From a checkpoint of a small mixture-of-experts model trained on Wikipedia: vocabulary 16384.
Below are experts of layer 5 (counted from 0) of a mixture-of-experts language model. Rows are named router (the router's row for the expert), down (a neuron's output weights, with its number) and show model dimensions 192-255. Each number is 500 + 25 x the weight over its row's rms, rounded and kept within 0 to 999. Numbers have three digits each.
Before each expert's rows: a language model's description of what the expert responds to. This comes from a sample of Wikipedia text that the model never trained on.

# expert 45
What it handles: Asian name syllables. Syllable pieces of Japanese, Indian and Arabic personal and place names, such as Shin(ya), Kum(agai), Tir(un)elveli.
router:466475476512516469515511499546558480513484502536524534524462513490492528538507504511468480496462508540507520489529491513536485535470468525495533511512524504512507532491548497490495484558492482
down0:506460510549507496522485459524512501556517503496449553538490528506513499508519458494498499498546521510524511515464449514454484498530492468503530496492481506511512515485480488514559526481521491
down1:475511488496543534485529470481492510496520498512526522505470490484581513519506521507522526511527543495453488464530499504500499479532461469528491489512515497448460543488465519498521484490482506
down2:479463509489484470504492504480489468470505493455500512517522512505496493521456427490470524480483469538502501497492514486463509456510527528495523447455501526491473484498524455505511489494493489
down3:532515502487486447509528496517486518517447504513510468483496510551486477467486520495512494482478487514485445534508479485480530518507498476465523432482457534481521486493522518500502497469499509
down4:522492521480484487523493443499496440459497508501506475495482469463496475498528524533522520492504466457532504543506526490494493501462527537572480454450474474478560517503441513482530497522474513
down5:449481488545491487509496518476514502487512476506465468520542497538499458540473496462516516517472526464501513531525504511524524504523528507518507492441468537497472471477472524508482490562512505
down6:514453518532497511491512463527511538477547482581510523524540461517482485521515466493462457486450504527515517490509486548518506497523524503528478495460492481514497508509506511498481497548519487
down7:475486507469509451528487488458469524501511517511534466507538500511477473462477532489526511469499494481535523501504534474490461549531537483481538506559501491499504521491501491523435463514509488
down8:514484543485481467482499483508526486462528503500535494504450537541463468501492482530496500513476498478466488507504530479507472484519499488516536521509469493492504501490492506477472452497509499
down9:525516478474485454463498535498499521507477571494507495496459529519475473499489480523484495473474524461498526480484493472542490491473476485517484462447531520517480543505528551464511467483509503
down10:497554495541464503503506525509471513473489460511496506523438475478490465532484522510507494535563488490455548475507526500523512520470477525492480457491495475505524493520487477466516473475488484
down11:489511545490507489523539485506539489502477502523539512509444516525525557535537473471492475517488466499447517465521474528487525525471466562464505493536515502559490526494517485474471474521496478
down12:530527552484474481518523498469543471492497526527458505490482473509514524498487522510499483522539477484500496435509518514489536508512518497481499470496503555500518556524510525529510530487520529
down13:539459449492523514504499491521490527546535501446490503479521495493509536483512479497491512551511473496506494532464549505462534507533497509474487517530497488496510485481456502518493491509500497
down14:500454519535540500512469505505515511454523448513478504485461510517470513506477497498492463517520527498505494477482483491516473520462513530510512509533525519455493520491464428458462508516459505
down15:521504494482511516506482502507500538519484524450516501477542499421485509506472474510482524489507521466499550524471479504505481504522489518448474513535497520476531513519505466523478494515508504
down16:510463498509489517503525497492462515500539515517502524487478498495513532482510512554492558457490517504483551543479494530500493482463526487492484522504466489529509507515456521546511505466525484
down17:498470506510502516507474493479500503514464504468423446508583496490525515491475453499477515528510494475515472500529511553497492512509454518478496507475524463487498511491459506486558491504485441
down18:541488510466490520492484498522530482476482477524508538453440489492504521503511492511468474441458507510511501435463520529510483494442500507478552506505518476517519520487485529498497520500528517
down19:509512535507500518516493539503473497513530517534428527466514518507511504501482489470510482504526504472491478482495473538541509545501476500491489511549505522493454460574552439466441523470480497
down20:533511491520465515500465468485513488466508467497517512479520530485514536512462506510545511487499479521521506498493458518463486553485490502531515490490511542551501511506487500508463472505505524
down21:515529511476492459522508494511471486498520524498494512448511504510488489525471485542465557522484486521476521494486506543509465438540516540485473528539520523523530485496500527435496490488515465
down22:523493512506509513515495512551483497500470478495521518510537482498493522495456487487479527519485482507532487498491495458517509489519489479445485494511462540452490469507494517503519478456520453
down23:551515504468474494518511488498513512501496489511510474509503524465523482471515524494496456508481475491511531518525525558485460506519515560501501518488563474465518514492493479498510449572467502
down24:531451457505521500454527521456537493503476513539508470517450481481515478498503535492434473470494490497564476460540511487514495521481470546456496498521496490487501521502518474498513503553529510
down25:503521512511430493500504463489504521525525540516513468537524518518533475536503477493494485528478488480499486523532496498507534461509496483503506508430476550533476483475524460490467488475502486
down26:499519511503522484491502508505533479577479490501519516510541502506534501489522476497508532514539473526508547486548529448474525485532520543488508485506494484504496456527500505556506495476520552
down27:501492500514507459512469508504531465503518449531514535510509515518517508535534518494514502497486494504521515510484500499515511533468504520523516479503472491460545457445536497479520517497515546
down28:517486523509545512477536469480501528477474461538492490504478528486470510487531492514540511543509535510520439489498524508509512495459452477532490558554503478501471479483480529490507507511504470
down29:493490518506475458468530546514523499475526510509508491481459512533493469461460488486488476490485541451516472531492510526478511472462468541464486475449517525558471481507478496481521494503486461
down30:515487509450552471502490504517523519513518456505503556482517457522502482504494480491543526482541524506480495477494480543506514463453550541468473452522531511500449484525527540506471515524509469
down31:507500466503442490511526502465506524504445523506503493477504518453502477461480492471511478493542465472514523542501513530462510509497540505487509545482471501483519513508473527487514554526509493

# expert 14
What it handles: Media and label names. Words and pieces in names of record labels, film studios and review outlets, often in tables or headings: Records, Film, Entertainment, RapReviews.
router:485541530496532506490490530533514526436501524497487502514479455492522472499488480514510508527514539478492498519438460476500508531490500539513505531510525458488502547509502479526499479551460506
down0:453511527537498508559519513453487470500484473536534464517516454519513465470513469464502497484517470561510502504506484518507524505523533495504492449466482464505525460515505505540493508464481500
down1:524503479438488471488500502500471526482511541496523508505520495485496550490560459496539517491465493532484498445504511557476515514488475536465478442493558499497535457492512482495515504439467500
down2:403473495557520499517545556526489482502503517484473476544473470468501501470524469503500474460539515522507533444516516480551509467501492506523521509530513460502471505450499500453517476512470517
down3:538431510451503508465519501484465498508507477497439539483509544476518499509514474499451471530518552472531500476490491485505469466504536482503518489479477501475510505486514531452519518492520540
down4:499458503524482493450515568455526492528495517497519486496491464458490473485481495509533555469531499535507468531524534470473486525528492498482499535471510509517448541499495515505513515488478496
down5:515513448473550544534485543507526488469519490516455531503482521463510493473436513489523523499481502476513433471467516506468488513492463547467470521489488491481505541516503520510512499489485485
down6:442486519509542524495528520522512493511485529496532498469507499506533512499525514476489539455499467505483501478508510490476460482471472505490482500499506487504486521479545473489494493486500490
down7:516467466494456501525519466477523504481443496521508508535474513512502516516458472511448505497536471528515480532526462494540479453516544507508466491549520551515537524481480489482523496544509503
down8:498547528478519505538486515479480449466502504502517476441507467450516496490471478525472539472513499473512518458488501489506520510512501509529471529497537496533481513531435540501511499540505480
down9:507499474548516485497489482511468542498492477516512507546492523521501531510549506480518531536542489531512472520506503506461503488454520542548505536518483522508490447505470472507491504520558494
down10:505460459492490490453531495488530501485483503538501506475515518487472502520520566505472534450510486530534520491513499512499485494482473490479523526532511506528471502516452492530477500475485534
down11:506500538520445523491498530456452485478497487525517527495510520519519469507505468510488482533526494477513518496539499506515523499499524452490448482536486498467486505543540510521493534493490519
down12:478526500543469515499460535469518518513512498489463449463465471527495511517508511514461543485527530486517471503463491513524575530500505534493516521522490527519470543495494502493486519491476490
down13:498481465480545486513478480512480500518516503520490471499459508522525534498510478477512530495507523558534467465493527490512474474488475518474498454483515511498522450456494528467492512455511456
down14:492515519520534502558516489477520511526519489483482462512481510462469489507453501504509506482500495478470470448474486525529507502518535446502494528491515489517473516501472465491467486467524526
down15:503525484525513488532479484491474487522548468469512520499482527479488491496436488503499489501519530485485493517459532539502492454515542480489548507468492468452531466524505513518530490516533485
down16:502512506520505500479483499499542530490452458482488489488478548489437508517485502483573510495473549484471478540478517525471473529495452540510499514495519472503505542503464478493531520500500513
down17:521538532529530511531498527507516548477520533504482489477536497462525496509509507471497524496498498562492490482495480498523527447507510540509530558472491532477485475457500507517508503486522505
down18:460520493488566448490518465459449499497520527549459497482509511482526515524484501542521515491481494547497512509497501486521503479504507473473535469544514468480526477535555461492501522519475521
down19:482491522568542527492479530503521508548502478480467474454506506490526533491502482535553517525510507464504509587491483519506505510471484471506532529500545551525511491503482530518513504520520470
down20:517526545538466441469517472501497507511515450499521516459508518523456497488506541512527539522489498524515549450534488537477487526518532489501497517499482482480517493505517464511492482495486475
down21:487517475499471515496519521481482467498512527504508506519499473511530492526522488526486531490521502491435546498495487487505531477475472499492479509469496470517482530500535476495496492506475504
down22:474514476502439523540490506528482521513567536510499487513512528481507492500502503567503469488476501497520483508522550469518475517561505487468512487506499466527482518465516489535522465517494482
down23:515501517486516491503490519495514525477502495489527486498515477478478487498511498532508495542543513482496523460510487510495524496501455508561504487516514448529493479490504532486512555511482444
down24:459475489473493482448497479467512488484497499495459514486508477511512491497535512552488505516448497490502514496539486518456502489480482508521527508519503466486518508494481560415497467530519454
down25:509550467489497487536502489521453456464461509477473519490502460529480508499497516508529472507514499519532519544514505452535484460491494540546533534476522550528480451534537519517491511485501478
down26:520476467496466522507520506495486532499423514513468510468484487498477504511520499476454460486550517473462495544469490533512480517503520549501505510494545535498471524481486479508474483478495506
down27:481475530490546518492481519476471510528504461496494476501483534518517500477519536532452523534491488501477475464553500481502513535498505562461488517519487488483504505505492444515481487480477512
down28:543506532549578523509488498541513478503506513516504475503510478516465534505500501544503494477477482502536478487526500472480532498477533489519500515484477493514442522523532528471479523478504488
down29:491524489534537486487507556484482493495510485501515513476518503519493470530529492540499455491523481480500501492531464510505514492507479433493544472488508566463533474532454491492536485523545478
down30:522489489525507469484560476528494495516494503505485498533495509536542557487477539526514492504498526511515478459519513519489528524499520516501484517472512546504470457496508474468489495476510474
down31:517516513497507469516550476517524521495537548484494453521490469523487509488492508469513510498492562462529511500490494452491462513460485503517474539544494492504490459501509526513470484519479529

# expert 7
What it handles: Biography infobox fields. Field labels and values in biography and place infoboxes and list entries, such as Born, career, American, DST, birth years.
router:494480494448468483541492502465490546467487529530502508464483521505522521483466501507464526472523516486472533536504503518526509505503474513464501480479528481525474524489504474520500489468518549
down0:493504486444466544487496489477524495496480499498463527493495491518491476465501467512524517492503480487530471491510503484494511495464487474460537463537501507491524519513531460463493490485428481
down1:524524516515513514510504506460508472499501499505514505503544517507473441572479501479512526487517514525452479507498494528489502478501485530465450482467510543482475516490491477468513526441525466
down2:498482466471472467460488477491505482471536502465483505515544533509469528539478469507462521513462503506503513506552500475502534475487492504572488511490486514508503503480528491521503508518523521
down3:484472482474497475525493506473505508473512515499452467482521466505508500492497496471517484477451488529512468498483488503542489512498507538443478505490501509495486516468494481512513501522482500
down4:548515507465541516491508515510493476498521471514434499468471515506538527524498505515540517494458508505517475491461465489537487518512478489521466486486505506498491500490475526475486518527497469
down5:534522479481498469449507504504502515538488523513526498466507516462489466502510488479527499532558529505499467489493464494509536515518491464495528532440523495491542487492496509487514514468456526
down6:475527500513516490504514492503477516518493466480524524524540490463462529484506466457514539526517509480482477501476508464505478507483511530511489516517489535501487516511477459510523501505567503
down7:496477483531479511490504550532565517512473489512490442503508485524503509468502455476495472504480464529492482486520482508467538499473496489497503516489503492482485526524507511500478450527478466
down8:486501479506484520506499503517478507523503531485471479511566519479517493485496512502493509496523518545493527473499470525490528490460563524511516498498504522504501507501514443470498543531520489
down9:480485503484528492465512545511486505536551522500492469504489491491510467522502477498478473446498518519513489500506467475466483485491508515531476486506511550503537511452499509493508456467493506
down10:453537478489485524511501491457535473488481526481523475506445529495478487487484473466523495475506511551531456490511475531502560550535525510499501509504517503516525503494517495510529513497503519
down11:503500517492534505502504525492461521518548525494489494505494439515511516451541523503527538548519502487493505476533517500534480485485491507486503472505520503520485502468476519464472477507529536
down12:512531526489534478459496508509499489470495472515487526516515514507484489504478471479478513506497516447497456514480499508551531537510540540493492515458501498475486507460462504514534482525527508
down13:511506504483475502537509486481539473526490548521479489517468496463508509475500491547510485522504506489515544500511498462493501459540496481441526523509510475542503479500517512485480500467481481
down14:503510474489490516515456464527503509494500510553516564506491488482510506526479501480465514479491499484549490524501506455522476526520491500532500441521515503503497472499510489467521500495517486
down15:508571566529467553488524535456483456512512551507530484514504513513489485505522520484509519522527474558464504510471485498525520544544546454517458507510474481523504513508491494493530497505554489
down16:476503524491525507459473519519526519498514494486538474510523547500510526513535438447549518543515554495517484508551502537481478499508496513543528498492518557464513493521555530477461481514466516
down17:517493511536462508501461523489541515513536498499505503517449499504493488558519501498496502502443488520503491471489524541518498507522509521485545487530477496504481517504476496468516474456533543
down18:507491550470489537517513503484486516469450471481500475535482548500472526515506508499498536482470506520516514504521502506523480490506500531453499546472507516443452537502525445449500512480474494
down19:467485509507510496445534450503451513495497563484487510512547478504531498522475500505486481551497571544537554474495484489521493493493485497488506468481466503497462514504493539493521486534495473
down20:490455478491527517491503521492456492523527491481484494518486548530526494473499522464508529480530508494447501506497518549439501508510512483560511546511442482451507485531501526477559518506479502
down21:466482519514517485519544514513529505499565448495524495480510499523493504509461532494521448487528521498498469492517517506506459522468498503526533509507549518526473439480504489484516484503493455
down22:464547501465507453491479511492475502486466476511483497543497466489503513484495458479505555482491496536531512526514466498496518494515494513514502462465475457500495501512484513455495542506504476
down23:466519527473535487471528530484495488506508445541527518501509506505474517506472479487477488489481486551461543500484519507491490478536482548521481471478509507504504498480514444464515475509532493
down24:527536495540491521476515492517496450474521517481483536471494518495507501475532506504522451510522498476486525513471472473440460519471455500502502536509502457520448491487516499496512490465534507
down25:489500484483545501517447502535563498507503518490519481470527513525464544530464511521518500503508529526483462488520508484474470471509519470518507542474507498481498493504484507516517463515541530
down26:516486492520502486505502496465505521500524479523489469485457498486446553491521484442463487490477482518486494476503501556492449466557539466475530478531486519482434506512495505522487474514518468
down27:505524494541501527490488497523479501485485494492458483488527518450526463499540523497548506508449504457472537478541548497486514552516510533532492525508448504532472474509494473447501487516476457
down28:529461456473512511568511480494490474544497478499475513487512481519487487507508471500489442521500502526454486511518468557473507518501534505510485495475509494488495503550471495502509471511454456
down29:547496508517488494493481501501499493481484532510482489524450511533498495480489542533505526550548498509500460485489510459504462502475542495530498490533498529519483463522533457513555477474504499
down30:491503476516481516464511481480527457560524479529489474528465496524499505508547532508499490448519484508489533523445481532524518516516538496534537486501461472528472484479523506514499458533523533
down31:487516524495497507537513497517457513494545477472509546537499485530502512544475465524489512501439490471482538470468506500500453507499487508487468525516454549509523471509472464474484512533475467